config.yaml
n_layer: 9
d_model: 192
n_experts: 64
experts_per_token: 2
d_expert: 64
d_shared_expert: 64
activation: "clamped_swiglu"
moe_layers: [0, 1, 2, 3, 4, 5, 6, 7, 8]
router_score: "sigmoid"
normalize_top_k: false
routed_scale: 1.41
balance_loss: 0.00172
balance_bias: true
router_noise: 0.3
init_std_router: 0.0157
lr_router: 0.000423
n_head: 6
n_kv_head: 2
head_dim: 32
vocab_size: 32768
norm: "layernorm"
norm_place: "pre"
norm_eps: 1e-05
positions: "rope"
rope_base: 10000.0
rope_fraction: 1.0
qk_norm: false
attn_scale: 0.177
tie_embeddings: false
parallel_block: false
init: "normal"
init_std_qkv: 0.0257
init_std_o: 0.0
init_std_up: 0.0257
init_std_down: 0.0
optimizer: "muon"
lr: 0.0019
beta1: 0.95
weight_decay: 0.0
lr_head: 0.00477
grad_clip: 0.5
warmup_steps: 200
schedule: "wsd"
decay_fraction: 1.0
decay_shape: "linear"
final_lr_fraction: 0.02
batch_tokens: 32768
seq_len: 256
doc_mask: true
train_tokens: 302600000
steps: 9235
dataset: "wikipedia_en"
Below are experts of layer 6 (counted from 0) of a mixture-of-experts language model. Rows are named router (the router's row for the expert) and show model dimensions 96-191. Each number is 128 + 32 x the weight over its row's rms, rounded and kept within 0 to 255. Numbers have three digits each.
After each expert's rows: "comes before" lists some tokens at least twice as common just after its tokens as in all text. This comes from a sample of Wikipedia text that the model never trained on. Tokens count by the router's weight.

# expert 36
router:120090157127145162134168101077145091110104120125129195128110150136074150116123112105154129094123101145020111114188131142146119116115107128081113080097115138119135114151148216159143077109141131126159155085133129249131168147066111071136151087125111140106158176139075093139145071132169148110
comes before: " |", "–", "0", "9", "5", "6"

# expert 40
router:067138156097096137132111118137149134146194079095097109124200116118092124146118136092108083139147169117125094151155156165112136120113190184161148132199084161122158091139133172128144144112117110093088162110166153117115177140114087127113080135106055113141092114189137154141125120125105106142
comes before: " the", " ", " a", " his", " their", " an"

# expert 41
router:092107145094063148101157112121175115088109122143094098154163132134107148121071084102125097171166151109095109159155100132084121106090128133059200091160080111095150134128118108133177143107115122108195156139112192161079159055084173111164133097129070073127142165105139128110146114146097165078
comes before: " the", " a", " and", " an", " \"", " which"

# expert 42
router:094140147134066190115118129081168068145113114186130150149109110150134116124096108147121100097159161137105133152138119130141032115149097152102138136126136121080199176121118120126132055148103148145151108122141167170074127096122167062146141136136156070136132178128103102181149119145116114105
comes before: " ", "\n", " —", " +", " −", " Candidate"

# expert 0
router:126121109093144185138128120124119082034128145116072135143106125166107095130111124122122102170226134073143138149095075158122136107117178142089113146135128150118120123205081154135109038144051150097120142082112155123123121108101110085144094083153127125130201128170142129116106125150075153147
comes before: "|", "==", "===", "-", "2", ":"

# expert 11
router:097099097149125157124182157082137096058117086104137193154128101138052144061114126121183112132139135155072091119172090150133131095089169122083124104142125138063145127146120172151117064121070133129160116155148126149063170151087117065172135120126140104095121146141120128116151074154139112105
comes before: "0", "9", " |", "8", "–", "6"

# expert 63
router:108133176129135153140125113148123099145168111128078150121182096112117120056124115148133151156112116163141165070128143207134129055169090185066099111103121053087168175131167162172128131158142086108086173151095160111100197112142122125175106138092112094058144154114122117072173137107113143065
comes before: "\n", " The", " He", " In", " It", " This"

# expert 59
router:111050170160090178101112182152143127129127054128151163134121141116122139109140129116187067144166124112111145092154116134124043114098167151114137149095122089124200136129110180125118149131138153101111128137125137227147110103145118040114149108116095122142184208178156096154121125127109106107
comes before: "1", "2", "3", " |", "4", "5"

# expert 21
router:154140107058123161143172136155156052063136164174157153171135162135107115093068109138183098087103184130118079128140106143107091109112097124095159131136105064126126117161144126140131172148113130183099147063071128097140148134109120109141128094094077022132118184153117057110132142139117191094
comes before: " \"", "\n", "|", "-", " The", "=="

# expert 22
router:148149086178098101111109116131166102074184102136159169185132124137110117097123098030152131140126187109116102095123115177118076110065103145152148084107097166097166145160129123150166152156130118112143147126125119173119130154073116106141160086081118144106153118224183118144124145178135135086
comes before: ")", "),", ").", "–", ");", "):"

# expert 44
router:119114161144059151097155167113214109151138068169136153123126147181094187119109107058126133120136112141105109075106060126114114146120070128138174133118080135108192129138110128151131155112159087175130113149050138152146141134118178141148119134119141067074158130121119138201118124148163119040
comes before: " ", "-", " Species", "born", " -", " Genus"

# expert 48
router:096143088077102174138177106151168106152136099130131125140170128105069121127069159092127107093179185105122149103135129181142104101081148146140104141110122043151137142128143153133095139149135156148156114076133152165113114152062107131147087118053086057109123144195154081118177148123084111107
comes before: " the", " a", " his", " an", " her", " its"

# expert 30
router:112102197144090115120113190129154107121156095127134128124184170161093163120105167101149138126124116065130080123161070126059066085140133122138108126123100184113210185123102129184128136170134092112117128138136198105142167123133207122132139109099116113125107125091123088120126108119084117115
comes before: " and", " which", " but", " the", " he", " with"

# expert 38
router:120151141129138091110173128110131108055123112179037101118158112147109215121133127107119152135115140139094084145135121180114158148086175146167097096130126128076106120142156152141124078088117102128109145101094130144083169162110179125180110117104144119107173180128150136098125052202111138074
comes before: "0", " |", "6", "5", "4", "7"

# expert 25
router:139129154137082134117171155077120152079109121188146189150169027113095117090089110147134070137105132127102144151179065149082112139048115114107095085115105159106166186135151110141157039132107150106106139132149135156056146143070110124156148093145119078133123124158117124121170085145118166130
comes before: "0", "9", "8", "5", "6", "7"

# expert 19
router:152162157127107127072132154113133129094168139094156144169194079161097143113098088050147152218122148147123119114196119160138131120142169154165120076084125173118128125136156125136147153129149121140163084140081119135094143124099110074134132121113113142123092090174155141155134088149139125064
comes before: ")", "–", "9", " |", "),", "8"

# expert 16
router:117138109104104134118152135153165116090216095146063166241110082126140143155092126136146147120181163090098105141119063164137088114129116163108178141134137122102152133159063138121121142122059078128137114117066153159139125107114117082161067114122147149121129169174164135137121093163138212138
comes before: " ", " |", " (", ")", " /", "^{"

# expert 3
router:091126129111133124127141170131134129095156094106061103193186068123118141133114131108128182154107099058139142061143151153119082137063173130096172112123146113059141135164089136178131086124077116105136168183118129115141097144107150144153152129129128091150118125127100125087120091131096111123
comes before: "\n", "-", "|", "==", "The", "In"

# expert 17
router:147072189086106141121141137171122159103140107113130150121142165125143160099124053101147089153176136129102104112093130106101039152143150121160162116150158072122163154143154131120120131118160153104141124098108178105129112057136129062145096078123159115091137177184163073211080094121119108139
comes before: "1", "2", "3", "0", "4", " |"